python train.py --n_layer=11 --d_model=224 --n_experts=128 --experts_per_token=2 --d_expert=256 --d_shared_expert=0 --activation="swiglu" --moe_layers=[0, 2, 4, 6, 8, 10] --router_score="softmax" --normalize_top_k=true --routed_scale=1.5 --balance_loss=0.0135 --balance_bias=false --router_z_loss=0.0001 --init_std_router=0.01 --lr_router=0.000375 --n_head=3 --n_kv_head=3 --head_dim=64 --vocab_size=2084 --norm="rmsnorm" --norm_place="out" --norm_eps=1e-06 --positions="rope" --rope_base=500000.0 --rope_fraction=1.0 --qk_norm=true --attn_scale=0.125 --tie_embeddings=false --parallel_block=false --init="uniform" --init_std_qkv=0.0423 --init_std_o=0.00974 --init_std_up=0.0423 --init_std_down=0.00755 --init_out_by_depth=true --optimizer="ademamix" --lr=0.000794 --beta1=0.9 --weight_decay=0.33 --lr_head=0.0103 --warmup_steps=492 --schedule="cos" --final_lr_fraction=0.0 --batch_tokens=[65536, 131072, 262144, 524288] --seq_len=1024 --doc_mask=false --train_tokens=1085000000 --steps=5125 --dataset="wikipedia_en"
Below are experts of layer 4 (counted from 0) of a mixture-of-experts language model. Rows are named router (the router's row for the expert) and show model dimensions 0-223. Each number is 128 + 24 x the weight over its row's rms, rounded and kept within 0 to 255.
After each expert's rows: "gets" lists some tokens that make up at least twice as much of what it gets as of all text. This comes from a sample of Wikipedia text that the model never trained on. Tokens count by the router's weight.

# expert 8
router [167 101 136 133 175 163 110 164  80 161 147 149  99 139 121 133 136 135 177  84 161 124  81 100  91 130  76 112 141 121  96 126  94 117 125 154 121 123 137 149  74 132 144 107 145 132 138 149 121 107 141 147 131  92 180 126 123  86  91 127  95 138 117 178 129 141  79 155 119 100 140 140 128 112 135 147 118  89 117 156 111 106 147 115  95 142 167 120 102 132 143 138 150 158 135 150 146 128 150 144 114 157 176 107 137 130 125 109 113 143 150 125 143 113 100 182 151 117 142 112 139 132 137 103 145 102 122 168 123 143 137 121 123 171  75 125 132 144 118 139 164 124 151 147 119 141 160 100 127 120 156 119  89  97 162 160 125  85  76 146  94 112 121 139 111 111 122 104 110 107 140 128 115 141 108 116  94 117 144 122 144 127 141 141 134 150 142 128  95 105  87 116 116 107 100 134 151 159  86 131 113 126 183 161 132 148 173 121 130 127  78 167 125  99 137  74 109 128 131  99 123 117 157 102]
gets: " as", " Man", " called", ")", " del", " Sen"

# expert 75
router [156 108 128 110 147 137 123 169 116 156 128 156  67 127  98 138 115 134 205 110 132  92 120 102  89 160 101 149 142 132  81 102  94 129  81  86 102 122 156 160 101 111 145 118 122 143 151 117 117 164 138 124 117 146 165 140 155 109 100 130 102 135 159 124 139 127 112 160 133 120 159 138 129 149 127 117 125  91 149 142  90 142 175 140  98 124 150 105 132 121 145 131 137 135 134 156 174 136 150 100 127 138 186 121 119 113 107 111 104 119 159 132 104 123 128 171 115 112 144 126 169 126 156 139 128 142 157 123 132 115 147 120 127 139 118  78 136 163 115 147 140 114 133 170 106 126 139 105 111 114 160 101 111 113 155 179 109 121 115  97 128  91 120 118 116  90 169  78 111 119 135 147 135 141 115 137 116 117 169 183 162 114 179 132 150 164 140 112 126 123 118 115 135 129 127 147 166 148  67 119  84 115 165 132 116 118 134 110 126 131  79 185 127  92 156 140 153 128 159 127 140 113 156 100]
gets: "ou", "art", " U", "her", "é", "ign"

# expert 103
router [142  82 103 120 129 152 138 137  91 150 118 139 107 127  98 108 138 139 159 109 119  99 128 139 126 106  90 106 171 110 121 102 104 125 130 130 100  82 160 115  88 122 120 114 128 137 138 140 132 131 148 165 131 139 147 101 134 119 139  82 102 128 129 146 133 131 104 167 127 133 131 134 109 155 143 112  86  93 107 160  98 138 125  97 108 118 147 139  99 134 142 156 146 138 109 180 135 108 141 138 164 130 179 123 131 110 142  98  91 145 154 137 135 122 111 144 163 124 138 123 149 127  96 105 177 148 144 113 149 123 129 119 109 184 110 111 124 150 111 157 159 114 120 120 131 155 143  82 130 152 185  90 104 112 172 139 145 101  82 115 120 111 136 162 125  98 139  76  92 115 168 154 120 142 137 110 124  84 147 158 166 119 170 129 147 161 166 119  96 106 108 114 124 104  65 128 146 134  87  91 101 136 171 169 114 136 176 115 143 108 111 167 157 124  95 127 113 160 155 116  89 131 167 115]
gets: "n", " T", " b", " St", " sh", " y"

# expert 104
router [159 111 121  88 173 174 116 148  73 172 136 122  97 103 116 100 124 133 165 130 138  87 113 115  90  89 123 112 173 115  93 128  90  97 128 127 101 126 135 144 114 124 124 130 158 167 152 140 121 105 147 178  92 155 143 149 150  95 133 116 101 126 136 130 128 124 117 124 101 140 121 121 120 137 114 133  99 126 117 180 101 126 167 122 105 116 111 162  96 120 135 167 136 141 128 182 130  91 144 177 113 146 180 113 141  97 136 127 131 131 150 131 115 132 129 162 128 121 158 169 150 103  90  97 156  83 101 145  99 152 151 121 114 177 138 102 105 175 114 161 120 144 120 146 130 131 145 130 110 147 133  96 113 134 139 130 141 119  96 119 101 119 116 113  83 125 156 118 117 117 126 133 137 122  97 108 140 104 152 178 170  99 212 152 136 152 126 153  96  80 112 131 129 137  87 122 142 134  99 134 103 139 136 170 119 135 157 134 116 129 105 165 113 105 119 106 132 129 138 115 108 116 163  86]
gets: "et", "ated", "ive", "ted", "ate", "cted"

# expert 50
router [165  89 110 137 174 146  96 164  97 135 137 154 106 126  98 116 142 104 184 116 154  85  89 122 101 116 114 133 145 100  96 113 110 115  94 126 100 144 136 156  96 136 121 116 124 161 123 147 116 130 161 152 123 137 164 119 107 102 115 130 122 144 116 169 125 115 110 162 120 135 104 142 115 159 163 101 123 126 136 147 106 113 147 130 102 156 144 157 116 156 143 121 147 133 128 130 166 115 160 136 125 140 186 114 116 112 137  99 110 126 167 131 130 124 132 152 142  57 122 134 199 120 122 101 170 108 124 137 108 154 137  97  96 175 103 124 101 124 118 168 155 109 149 150 136 154 159 120 140 104 153 122  87 115 143 167 106 110  99 132 126 122 107 126 102  94 145  73 103 115 148 152 109 143 110 100 134  98 165 131 186  92 188 108 137 146 136 125  93  98 112 112 127 128 104 141 158 158 119 108 101 132 156 150 105 132 162 167 135 134  84 168 126  94 142 109 104 129 162 115 130 119 151 129]
gets: " M", " S", " N", " V", " F", " R"

# expert 38
router [140  96 122 137 159 152 129 145  84 157 108 144 133  99  81 150 133 109 188  94 131  97 110 140  96 118 101 127 151  99 104  98 103 186 125 117  99 137 123 164 122 111 129 106 170 140 140 129 139  88 164 163 117 171 170 154 122 116 113 103 102 143 122 167 172 139 109 142 134  96 114 125 168 140 157 143 148  96 100 154  94 126 130 155 119 128 133 106 116 146 140 163 129 151 127 137 161 123 139 118 157 126 140 118 155 107 130  67 127 140 151 153 149 104 115 151 127 119 145 122 192 147 120 135 156 110 112 152  99 121 114 136 156 158  98 116 128 160 130 130 145 118 156 144 129 147 155 129 101 140 154 123  98 113 148 149 116  95 120 129  96 124 136 140  85  84 119  83  82 107 181 137 123 131 109  80 105 140 109 124 158 109 155 123 114 143 160 128 108 109 103 160 122 107  93 131 171 182 113 134 122 133 197 143 124 144 134 138 153 125 105 163 114 120 124 115 135 170 172 130 117 107 150 116]
gets: "ar", " D", "am", "id", "ig", "ill"

# expert 63
router [164  85 113 112 162 128 131 176 108 158  99 125  72 116  82 138 132 136 136 118 159 124 109 109 117 119 133 132 153 117 113  99 107 103 130 130 134 138 136 162 116 154 132 101  94 175 145 128 133 121 176 123 105 128 147 121 109 122  92 160 107 123  94 147 166 148  92 188 133 108 118 120 155 157 120 153 111 131 108 144 111 120 171 132  90 141 124 144 133 104 130 137 147 140 149 152 143 117 110 108 116 148 183 113 131 105 133 122 138 102 137 111 136 110 133 146 120 100 144 146 135 123 113 107 136  85 135 169 115 151 123  97 147 148 104  75 131 180 154 128 118  98 167 147 145 135 130 105 110 108 163 113  88 110 186 127 127  99 112 153 163 123 108  99  88  95 159 118 123 139 194 149 114 142 101 135 134 138 142 139 176 127 171 116 136 156 152 102 139  75  97 144 152 128 102 143 151 145 119 128 118 140 158 167 131 121 177 151 108 151 121 179 123 114 168  90 108 145 138  97  97 102 148 112]
gets: " that", " which", "ong", " also", " it", " wh"

# expert 40
router [160 102 112 125 161 166 100 178  80 149 128 135  98 144  90 124 115 119 157 107 116 106 127 132 138 104 107 131 165 144 153 110  75 138 113  97 132 130 115 172 100 138 129 126 156 139 154 109 122 118 154 162  95 121 142 119 108 118 118 116  80 118 129 124 125 157  88 137 128 115 138 128 118 141 127 145 100 122 141 171 117 135 142 156  94 122 137 163 116  94 143 160 159 154 146 158 135 107 134 134 109 144 152 129 159 110 122 127 116 140 155 158 108 113 119 177 127 140 126 114 135 134 139 115 166 121 134 138 116 128 142 116 117 176  79 116 118 135 119 154 151 100 123 160 156 111 158 110  91  89 180 118 119 129 170 141 127 100  80 103 115 119 118 119 101  98 134  84  61  65 135 121 157 117 112  98  96 138 158 159 137 145 161 118 130 152 158 106 109  73 114 140 155 115  83 125 148 139 115 157 107 146 171 165 127 155 157 155 156 148  85 165 149  94 146 128 132 178 127 153 102 129 122 115]
gets: " on", " from", " at", " by", "In", " with"

# expert 52
router [136  89 130 105 188 146 131 175  99 180 128 168 105 108  70 133 119 145 168 123 153 110  70 138 124 142  92 128 139 123 105 107  78 139 128 112 109 118 138 140 112 146 124 103 120 186 150 143 102 133 147 156  86 128 171 145 110 121 129 121  94 138 106 149 157 136 102 149 104 124 131 143 120 159 148 141 145  96 130 161  82 134 161 129 100 153 143 168 138 157 132 137 134 134 132 171 155 105 161 142 119 134 176 133 139 103 144 107 114 139 161 136 122 141 119 173 151 105 156 136 170 148 107 140 149 112 127 142  82 156 120 114 112 157  82 104 134 153 121 149 134 130 170 159 134 130 143 107 108 127 157 112 107 128 152 139 109 124  99 126 137 116 111 126  95 122 126  97  94  92 161 154 130 156 121 100  92 125 144 161 152 115 153 128 144 181 163 124 102  89 112 128 131 106  71 115 179 143 115 107 100 164 157 127 105 123 141 151 151 134 104 150 132 106 121 112  86 137 152 128 115 113 162 105]
gets: " ", " n", "int", " int", "in", "tain"

# expert 89
router [155  71 113 105 137 110 140 135  90 186 124 168 136 138  98 105 148 131 175 105 154 111  94  87 110 137 103 145 135 122 128  98  86  97  89 115 107  75 124 122 106 114 104  85 128 173 130 154 114 137 162 161  97 146 143 129 121 101  97 121 125 138 104 133 101 153 104 151  90 129 123 140 121  81 127 129 119 109 109 138  63 127 136 128  97 108 152 163 105 126 130 148 163 115 120 169 141 138 154 143 110 154 176 155 135 112  96  87 106 141 141 150 125 132 121 140 161 114 147 164 157 142 124 132 158 124 138 137 100 145 164 138 100 168 109 109 130 125 128 136 153 136 122 152 140 145 142 103 106 104 140 139  83 119 165 147 129 104 114 159 118 118 108 140 101 100 140  87  81 105 165 148 118 129 127  93 137 122 162 182 173  89 137  93 130 169 139 107  88 118 103 133 119 123 110 180 155 150 100 107 113 105 167 139 115 153 150 144 132 110 123 147 132 104 159 131 140 158 144 121 117 113 136 110]
gets: " m", " F", "ec", " comp", " cl", " Cl"

# expert 54
router [119  86 125 104 131 134 138 168  79 140 146 115  96 143 124 122 123 145 177 124 135 123  91 122 100 119  95 154 128 131 123 113  96  98 124 116 102 112 158 162  77 136 119 117 132 154 159 153 130 120 135 152 112 135 165 112 145 111 113 137  91 135 129 150 127 124 105 161 114 125 104 137 142 144 106 114 126 118 135 129  78 114 160 109 100 153 161 153 117 154 133 148 157 138 136 140 161 102 131 137 123 147 153 136 148 122 109  91 126 146 173 120 116 118 113 138 142  86 133 146 151 104 100 126 130 120 126 131  88 156 132 158 111 156 117 133 139 140 135 151 142 125 131 153 131 124 163  89 104 115 198  86 120 112 150 166 111 108  77 108 114 107 115 120 102  87 144  81 105 129 148 132 141 135  90  91 101 131 166 146 176 107 191 106 152 156 176 123  75 114 124 109 125 137 100 135 188 168  93 105 129 140 141 161  94 141 168 142 117 130  82 135 156 115 152 109  93 152 129  77 108  93 155 120]
gets: "2", "1", "3", "5", "4", "0"

# expert 72
router [151  85  92 100 164 152 119 180 104 171 137 147  87 134  84 105 134 146 172 146 134 104  90 100 124 116 101 119 144 118 102 115  92  94 112 107 107 120 141 146  85 119 136  80 148 155 133 146 114 121 155 152 121 156 142 106 149 117 103 140  90 173 121 171 134 121 123 158 115 135 127 130 118 136 123 146 122 117 125 129  75  97 164 153 105 152 129 120  95 126 143 138 176 131 151 165 147  97 156 121 134 151 159 112 141 110 102 104 113 121 140 129 121 122 107 167 147  90 146 132 159 158 104 102 145 112 112 169  86 145 129 137 132 160  80 104 133 133 111 137 145 128 142 165 152 154 137 130 100  88 163  98 135 129 149 163 104 127  82 152 126 116  94 100  98 114 112 115  98  99 151 151 120 144  97  88 109 142 147 182 163 102 168  97 146 162 148 127 121 123  88 116 136 141  82 149 188 158 110 132 121 115 136 147 101 128 144 131 139 130  90 145 126 101 105 126 127 142 142 107 123 107 163 131]
gets: "8", "7", "9", "6", "4", "5"

# expert 3
router [160  81 129 117 158 129 122 193  79 177 137 126 101 125 104 147 135 129 172 125 111 125 105 116 139 102 113 116 130 111  96 117  94 111 152 133 102 111 139 134 117 159 130 132 137 162 134 174 122 114 164 136  86 124 170 148 123 126 142 112 117 130  97 121 121 139 107 163 114  98  84 113 107 128 159 161 136  91 132 136  91 118 142 148 100 140 127 153 109 134 142 155 171 142 144 167 155  80 130 127 145 153 154 115 172 103 144 140 119 130 134 126 125 137 118 156 115 111 176  93 165 128 117 148 155  98 112 131 124 135 125 124 119 160  80 102 140 164 112 157 150 115 158 146 153 153 147 115  85  95 202 110  75 142 142 139 119 128  89 144 117 112 106 145  95 126 105 105 109 115 143 135 127 157 127 126 118 113 145 149 170 146 141 122 166 124 178 104 100 105 120 130 112 108 111 140 156 166  94 115 116 123 178 143  97 128 154 113 151 129 101 167 130 108 148 122 100 142 138  68 109 124 165  94]
gets: "in", " res", " John", "ins", " fin", "by"

# expert 107
router [134  94 109 131 164 140 145 173  83 144 112 117  89 128  99 125 158 135 157 124 153  98 101 135  97 132  87  89 137 139  94 123 136  80 103 114 113 103 162 132 116 135 137 107 115 144 132 134 110 133 148 172 107 142 153 115 113 104 146 103  98 149  93 171 152 147 114 164 106 123 144 133 107 120 112 134 126  95 134 144  71 107 141 132 137 140 143 139 120 117 140 161 153 163 141 147 164  99 152 152 113 139 171 122 149 124 110 108  96 139 164 137 109 132 127 153 162 104 148 142 165  89  83 114 147 123 126 188 118 174 119 136 105 158 103 111 119 160 127 142 139 121 143 159 148 144 145 128 113 107 186 125 102 105 154 140 147 115  80 114 109 134 133 103 101 153 138 112 100 114 154 108 149 163 109  98  97 166 146 146 170  98 172 116 140 132 150 106  84  95 123 106 137  87  88 129 155 174 112  92 116 116 154 142 141 137 175 150 133 136  96 152 140 113 105 107 116 110 136  85 121 105 153 106]
gets: "i", "ctor", "i,", " ph", " ", "oci"

# expert 118
router [138 113  84 126 156 151 128 157  78 166 152 125 109 122 118 100 128 142 159 108 139  87  76 110 106 110  93 139 151 137 102  99  97 136 120 134 109 136 127 174 108 148 154 107 131 154 135 142 129 112 151 151  81 142 173 124 109  96  98 116  75 134  91 179 146 122  85 180 122 105 138 116 117 132 142 112 117  87 136 140  98 125 151 142  74 143 139 128 102 129 136 174 163 141 132 165 162 114 134 151 124 128 168 115 121 138 126 130 104 143 139 121 127 134 118 167 132  85 143 139 146 134 138 141 125 126 122 129 114 130 115 108 112 139 115 109 138 169 120 140 172 130 139 136 157 119 131 102  92 113 146 121 105 132 176 154  98 102 100 126  99 123 117 102  95  96 136  92  66 109 136 139 129 160 110  71 117 141 152 135 141  99 183 112 146 138 161 119 111 108 125 123 136 116 110 140 176 166  96 126 116 121 141 165 115 161 170 164 153 149 100 143 126 111 141 110  99 152 144  94  83 102 152 103]
gets: " 4", " 5", " 3", " 6", " 7", " 8"

# expert 121
router [135 109 111 121 169 146 125 159  93 128 147 165  90 135 123 123 111 131 159 138 106 127  88 147 126 128  95 153 145 139  61 135  66 132 123 114  88 103 153 154 108 145 118 127 150 150 156 155 151 121 163 159 108 112 146  99 139 114 132 142 120 143 144 123 161 134 132 124 101 145 158 137 113 156 133 143 107 121 122 159 110 133 146 106 107 125 150 132 116 114 111 116 142 134 122 135 149 104 155 138 141 121 150 114 133 131 135  85 134 144 186 126 101  89 115 124 114  86 139 160 157 112 103  92 142  94 136 147  98 126 141 122 112 173  66  96 131 174 134 162 132 125 149 155 182 119 144  91 119 110 148 130 111 143 143 135 147 120  91 142 122 128 129  98  94 114 106 113 111 109 142 169 155 144 101 111 102 115 118 142 209 101 170 110 159 155 148 131  68  80 116 134 114 150 120 158 151 153 110 102 142 142 175 162 138 173 169 129 161 147  96 154 123 114 171 109 119 118 140 103 102 135 139 124]
gets: " was", " is", "est", " be", " were", " are"

# expert 64
router [149 105  91 130 141 155 102 175  85 179 117 107 131 127  76 115 109 105 150 129 148  65 142 112 108 120 110 159 134 103 108 121 119 132 103 115  96 114 140 121  97 143 140  92 129 166 113 146 122 126 138 138 121 143 140 132 142 126 113 129  98 127 140 143 143 126 111 145 109 121 127 148 111 117 144 134 126 103 101 162 110 103 137 128 131 129 159 158 118 111 130 144 157 148 159 187 123 114 141 129 102 168 163 122 128  97 106  80 140 132 130 110 134 129 153 138 138 112 150 130 162 114 156 118 179 121 134 141 102 126 133 108 131 186  81 105 131 143 142 138 170 113 151 147 138 139 185 113 117  92 147  95  77 128 152 160 142 108  91 110 139 109 118 101 127 124 141 104  80  74 179 152 137 141 126 104 123 122 145 152 129 145 141 119 132 153 170 139  70  90  94 111 130 107  81 138 187 127 116 113 102 149 155 160  97 137 161 129 159 148  71 142 138 115 124 122  91 152 105 102  97 106 150 101]
gets: " of", " for", " with", " by", "ith"

# expert 24
router [131  96  97 114 142 156 127 161 110 155 130 184  90 130 105 147 108 125 179 132 127 112  95 109 125 141 114 158 156 133 101 101 124 139 113  97 112 135 100 146  94 112 134 111 141 158 143 155 130 159 145 127 107 145 142 134 130 106  89 128 103 127  71 150 139 139 106 169 105 106 158 133 109 148 124 129 117 132 133 152  57 142 172 132 112 121 119 159 117 119 135 168 142 143 117 193 135  90 173 128 107 133 138 117 171 112 135 137 137 121 158 149 129 127 107 166 140 121 161 154 132  94 108 136 136 115 128 130  98 128 119 122  93 175  93 131 104 169 127 156 147  91 134 161 125 136 148 128 100 115 156 141 130 115 131 131 124  86  57 137 130 120 104  86  90 113 151  77  91 122 155 147 120 117 128  81 105 111 172 122 165  90 142 125 152 171 154 140 131 124 138 130 137 142  75 128 169 145 123 149 102 136 147 149 132 134 157 152 142 144  82 158 118  83 155  90 111 140 115 128 102 116 121 134]
gets: "ory", "–1", "ure", "–0", "ence", "00"

# expert 92
router [152 144 118 104 164 154 109 175  82 185 134 162 125 146  88  99 122 121 175 115 138 118  75 112 113 120  96 157 141 143 122 125  98 126  94 140 120  86 115 156  87 121 117 111 156 158 150 140 128 145 117 145 114 165 162 102 139  87 108 137 116 122 111 129 155 145 129 161 102 142 143 137 136 146 104 135 122 127 142 111  82 116 127 143  83 106 179 141 130  95 130 158 141 134 128 152 132 101 152 128 136 140 174 113 148 108 108 125 142 124 164 143 132 162 103 131 136 125 186 136 181 119 123 121 126 113 144 144 112 109 126 139 113 189  79  83 110 161 145 139 135 135 144 162 125 129 176  97 121  74 191  90  87 115 133 156 131 130 100 124 133 117 130 146 100  67 147  96 117  99 146 159 152 158 110  77 132 141 141 145 137 126 155 103 133 140 152 139 124 116 130 139  99 109  93 101 138 152 120 115 130 138 164 160 133 101 151 154 133 123  93 157 157 101 137 134 115 147 146  99 118 110 134 123]
gets: "b", " f", "f", "ch", " Ch", "st"

# expert 35
router [148  78 125  90 150 147 119 170  88 154 113 135 115 141 110 130 135 132 171 115 124 105  77 112 133  99  92 130 145 126 120 140 114 135 117 112 120 105 137 164 106 126 136 119 124 150 124 151 112 108 179 150 102 142 155 149 126 129  97 133  79 140 100 149 164 146  98 137  95 110 123 110 110 109 140 142 118 102 127 146 104  97 155 148 111 155 163 148 104 149 127 157 175 148 124 165 162 111 148 176 102 161 164 128 139  98 117 112 103 147 158 118 111 106 137 140 143 142 164 110 208 104 145 141 146 115 109 134 107 133 112 133 111 145  81 138 145 144 111 129 164 132 132 144 124 143 151 109 115 129 189 105  96 101 156 138 128 128  87 124 100 146 130 112  98  70 134  85  93 123 132 154 124 138 119  94 134  94 113 170 164 105 152 101 123 165 136 135 106 103 102 127 120 147  93 152 167 159 104 128  76 131 175 164 101 144 148 137 122 136 101 155 172 120 125 112 129 154 132 119 104  91 137 123]
gets: " d", " t", " D", " T", " per", "yl"

# expert 69
router [173  91 128 114 162 145 131 150 115 167 132 162 120 140 135 120 143 140 180  99 139 102 118  95 121 119  83 140 157 139 122 117  87 122 122 110 101 136 100 124  90 147 139  97 119 143 157 143 125 121 171 133  99 150 159 139 132  72 111 118 103 136  89 181 146 142 109 127 108 120 106 131 134 156 141 128 122  89 137 141  91 125 163 128  80 116 149 141 104  94 134 166 182 160 142 167 176 128 141 120 128 173 173  95 179 122  97  99 106 141 160 122 114 133 115 148 145 124 162 134 168 120 135 127 149 106 130 153  97 172 154 108 143 146  69 107 146 155 118 142 171 125 168 138 119 122 139 110 116  85 181 105  94 148 153 152 120 121 107 159 115 119 109 118 112 129 143  92  93 102 146 144 114 153 109  99 130 115 142 162 143 111 159 111 146 124 131 106 137 111 123 112 124 142 102 139 133 152 130 130 114 117 190 171 114 148 148 138 124 149  97 144 119 106 139 112 123 155 150  85 122 104 154 107]
gets: " s", "ol", " j", "iv", " Pol", " pol"

# expert 11
router [115  96 125 118 144 171 151 167  89 152 134 123  89 145  91 143 116 152 132  91 135  96 102  88 125 153 108 149 118 106  79 128  84 134  93 118  95 127 126 153 132 147  96  72 127 141 129 128 105 126 153 146 115 130 167 140 130  99 118 121  95 144 105 154 124 138  98 160 102 112 119 140 113 167 119 112 107 100 114 142  75 148 149  97 108 117 139 128  84 125 121 144 159 103 132 155 133 127 148 158 114 176 138  90 144 110 107 120 111 138 139 161 128  90 118 134 141  94 153 118 145 105 132 146 121 128 119 170  96 159 139 103 126 174  97 140 135 152 116 121 150 123 155 158 144 136 151 127 101 117 141 113 103 109 121 155 111 100  77 145 106 122 144 100  82  83 168  99  74 143 134 158 155 149 134 118 116 134 165 180 189  93 148 130 161 138 129 103 120 114 123 154 118 131 102 127 157 150 100 147 121 122 155 180 123 135 155 161 111 135  62 148 128 120 147 132 107 147 125  93 105 113 147 120]
gets: " 199", " 200", " 198", "ish", " 197", " 196"

# expert 83
router [150  90 114  98 143 166 129 170 106 153 141 154  94 122 115 137  97 132 177 114 166 122  83  98 128 147 124 121 155 134  91 105 130 140  69 121 103 121 144 127 116 133 120 120 112 118 135 142 112 150 148 126  96 125 152 121 129  92  82 120  93 121 134 156 117 145  66 141 125 129 120 134 103 147 119 134 110 109 108 129  84  97 171 124 123 129 121 177 114 106 129 153 144 127 159 138 160 114 139 133 108 137 158 108 149 123 135 135 127 152 141 123 115 134 117 159 136  91 152 118 146 139 129 118 140 121 132 135  74 137 141 157 124 184  91 114 119 177 134 159 139 100 145 130 167 134 150 108  87 119 158 116 111 105 146 148 127 119  90 141 132 140 117 103  80  78 131 104 132 117 126 153 103 169 111  75 106  75 141 161 172 102 164 141 157 177 140 119 108 112 127 146 111 135  82 134 173 143 101 131 139 120 152 166 111 127 123 158 147 149  67 183 155 132 135 123  88 139 145 131 139 106 162 137]
gets: "ies", " States", "ts", "ics", "ces", "ations"

# expert 44
router [150  85 111 110 152 169 130 180 134 193 131 163 116 149  90 133 133 169 149 117 134  80  76 123  99 120 134 106 143 129 114 115  96 130 118 135 124 117 146 126 104 169 152  99 115 162 108 170 118 123 158 131 114 150 171 119 121 106 102 118  90 163  82 145 105 146  92 135  95 108 126 141 107 140 111 126 117  72  94 153 103 120 138 104  95 138 155 156 119 117 113 129 174 134 126 161 147 113 168 138 155 125 162 108 134 136 109 105 119 142 156 141 117 121 117 144 146  89 151 158 184 136 117 112 131 115 138 152 121 136 146 154  87 138  76 123 109 131 129 136 136 118 126 139 136 130 152 129 125 100 148  95  98 114 142 130 141 132 105 158 145 113 125 120  93 100 123  86  89  96 139 133 122 154 103  85 112 152 123 156 186 128 179 111 122 137 152 108 113 115 116 124 116 118 107 142 159 151  89 120 110 124 180 164 128 129 189 153 127 138  98 175 147 108 147 102 132 136 164 132 120  89 131 136]
gets: " C", " st", "j", " con", " c", " J"

# expert 93
router [149 128 102 108 163 180 115 146 100 160 120  94 107 133  95 122 148 107 142 133 138 121  69 114 114 113 127 107 169 113  85 113 152 132 113 115 111 124 123 178  90 166 139 121 144 107 148 139 133 125 163 152 106 142 182 122 138 117  83 131  90 129 122 190 141 127  76 153 133 153 120 141 131 108 157 124 104 120 101 142  77 141 153 116 116 164 165 159  86 112 117 131 155 122 117 178 157 129 144 132 115 126 124 123 137 124 172 120 130 141 151 129 146 134 104 160 139 123 133 137 123 129 104 121 143 108 127 153 129 103 158 109 122 188  96 101  95 153 121 125 149 140 149 175 149 133 178 100 145 120 178 126  98 105 119 154  85 101  83 129 121  91 104 142  97 119 144  80  98  96 127 150 114 142 118 116 104 152 135 175 145 119 149 129 165 111 143 103  93  81 115 144 120 104  96 146 152 140  94 112 131 138 178 129 109 128 166 140 128 136 102 161 109 116 145 131 139 149 117 131 130 106 163 106]
gets: "an", " as", "ia", "y", "ue", "te"

# expert 1
router [132 141 109 124 142 148 126 162  98 170 145 154 119 138  95  88 118 130 153 149 117 128  96 109 112 153 136 164 150 113  91 121 113 124 103 148  90 135 141 142  65 136 115  87 111 134 146 158 146 134 147 167  90 118 167 127 126 102 118 108 112 120 127 136 151 166 105 155  76 101 168 129 108 102 127 136  99  97 154 143  96 128 127 138  77 129 133 128 108 128 123 141 124 139 147 144 133  95 129 143 137 159 170 120 148  94 109  83 128 141 156 133 114 107 105 164 134  97 161 101 139 162 117 108 158 141 159 148 103 111 135 121 111 152 114  96 104 146 138 140 168  88 139 161 145 137 146 102  97  94 186 122 120  99 155 126 142 103 123 117 135 102  96 117 115 115 156  94 110 117 171 155 131 120 129 106 119  90 160 173 181 111 155 122  99 165 148 121 109 116 103 141 149 147  83 132 153 141 126 149 128 134 216 150 119 145 126 153 151 142 119 166 128 107 150 141 110 156 134  90 102  93 123 119]
gets: "ep", " first", " un", "ry", "ric", " over"

# expert 53
router [166 127  93  86 157 163 122 140  90 127 142 146  52 138  82 110  99 156 149 101 138 117 112  95 106 124 134 160 166 123 115  97 108 118  79 117 100  83 162 131  76 154 128  96 119 157 147 110 137 151 186 151 102 117 194 147 137 102  96 110 126 122 113 151 133 140 100 151  97  87 130 124 132 144 148 147 101  97 138 160 106 130 150 153 134 132 144 133 112 143 144 138 157 153 175 141 159 126 128 121 122 104 169 102 153 116 113 120  99 117 163 146 149 129 162 162 118 114 127 138 132 102 112  94 135 123 150 149 107 137 151 126 140 174  84  83 114 158 131 144 150 112 157 149 120 133 111 139  86 109 146 135  99 148 137 137 107  97  95 153 110 145 132 128 121 104 140  79  60 121 145 140 117 140 112 137 163 113 142 155 159 134 145 115 137 154 170 146  92 105 125 135 138 129 116 118 142 152 121 116 135 124 160 123 113 143 148 130 126 108 119 172 143  99 127 108 116 135 159  87 109  92 162 128]
gets: "ly", "ot", "ort", "ain", "fer", "port"

# expert 76
router [139 107 105 110 148 132 126 166 104 145 128 135 115 129  74 106 108 133 178 162 134 114 106 129 140 109 101 160 130  84  69 119 118  88 134 118 111 105 119 155  90 114 135  95 129 145 145 132 109 140 151 153 114 143 152 118 107 100 101 153 108 143  93 177 151 133 108 162 112 139 137 112 126 131 128 119 135 127 122 175  86 135 126 117  91 145 125 143 115 118 157 159 148 156 117 149 161 140 131 127 147 157 143 114 152 130 114  91  89 112 167 150 110 109 125 146 129 121 172 119 177 122 150  98 157 113 152 174 123 149 157 130 123 153 106  81 125 143 113 143 144 144 148 139 124 119 155 105  90 107 202 117 109 107 149 128 137 122 107 125 130 150 138 133  68  68 123  70  73 106 173 136 134 148 132 129 144 119 168 127 135 111 157 130 157 155 169 115 114 129  99 100 115 129  98 132 130 136  91 134 130 127 157 165 104 143 145 146 130 108 107 170 144 125 163  93 104 106 126 109 108  85 155  89]
gets: "k", "ik", " up", "ok", " K", "ich"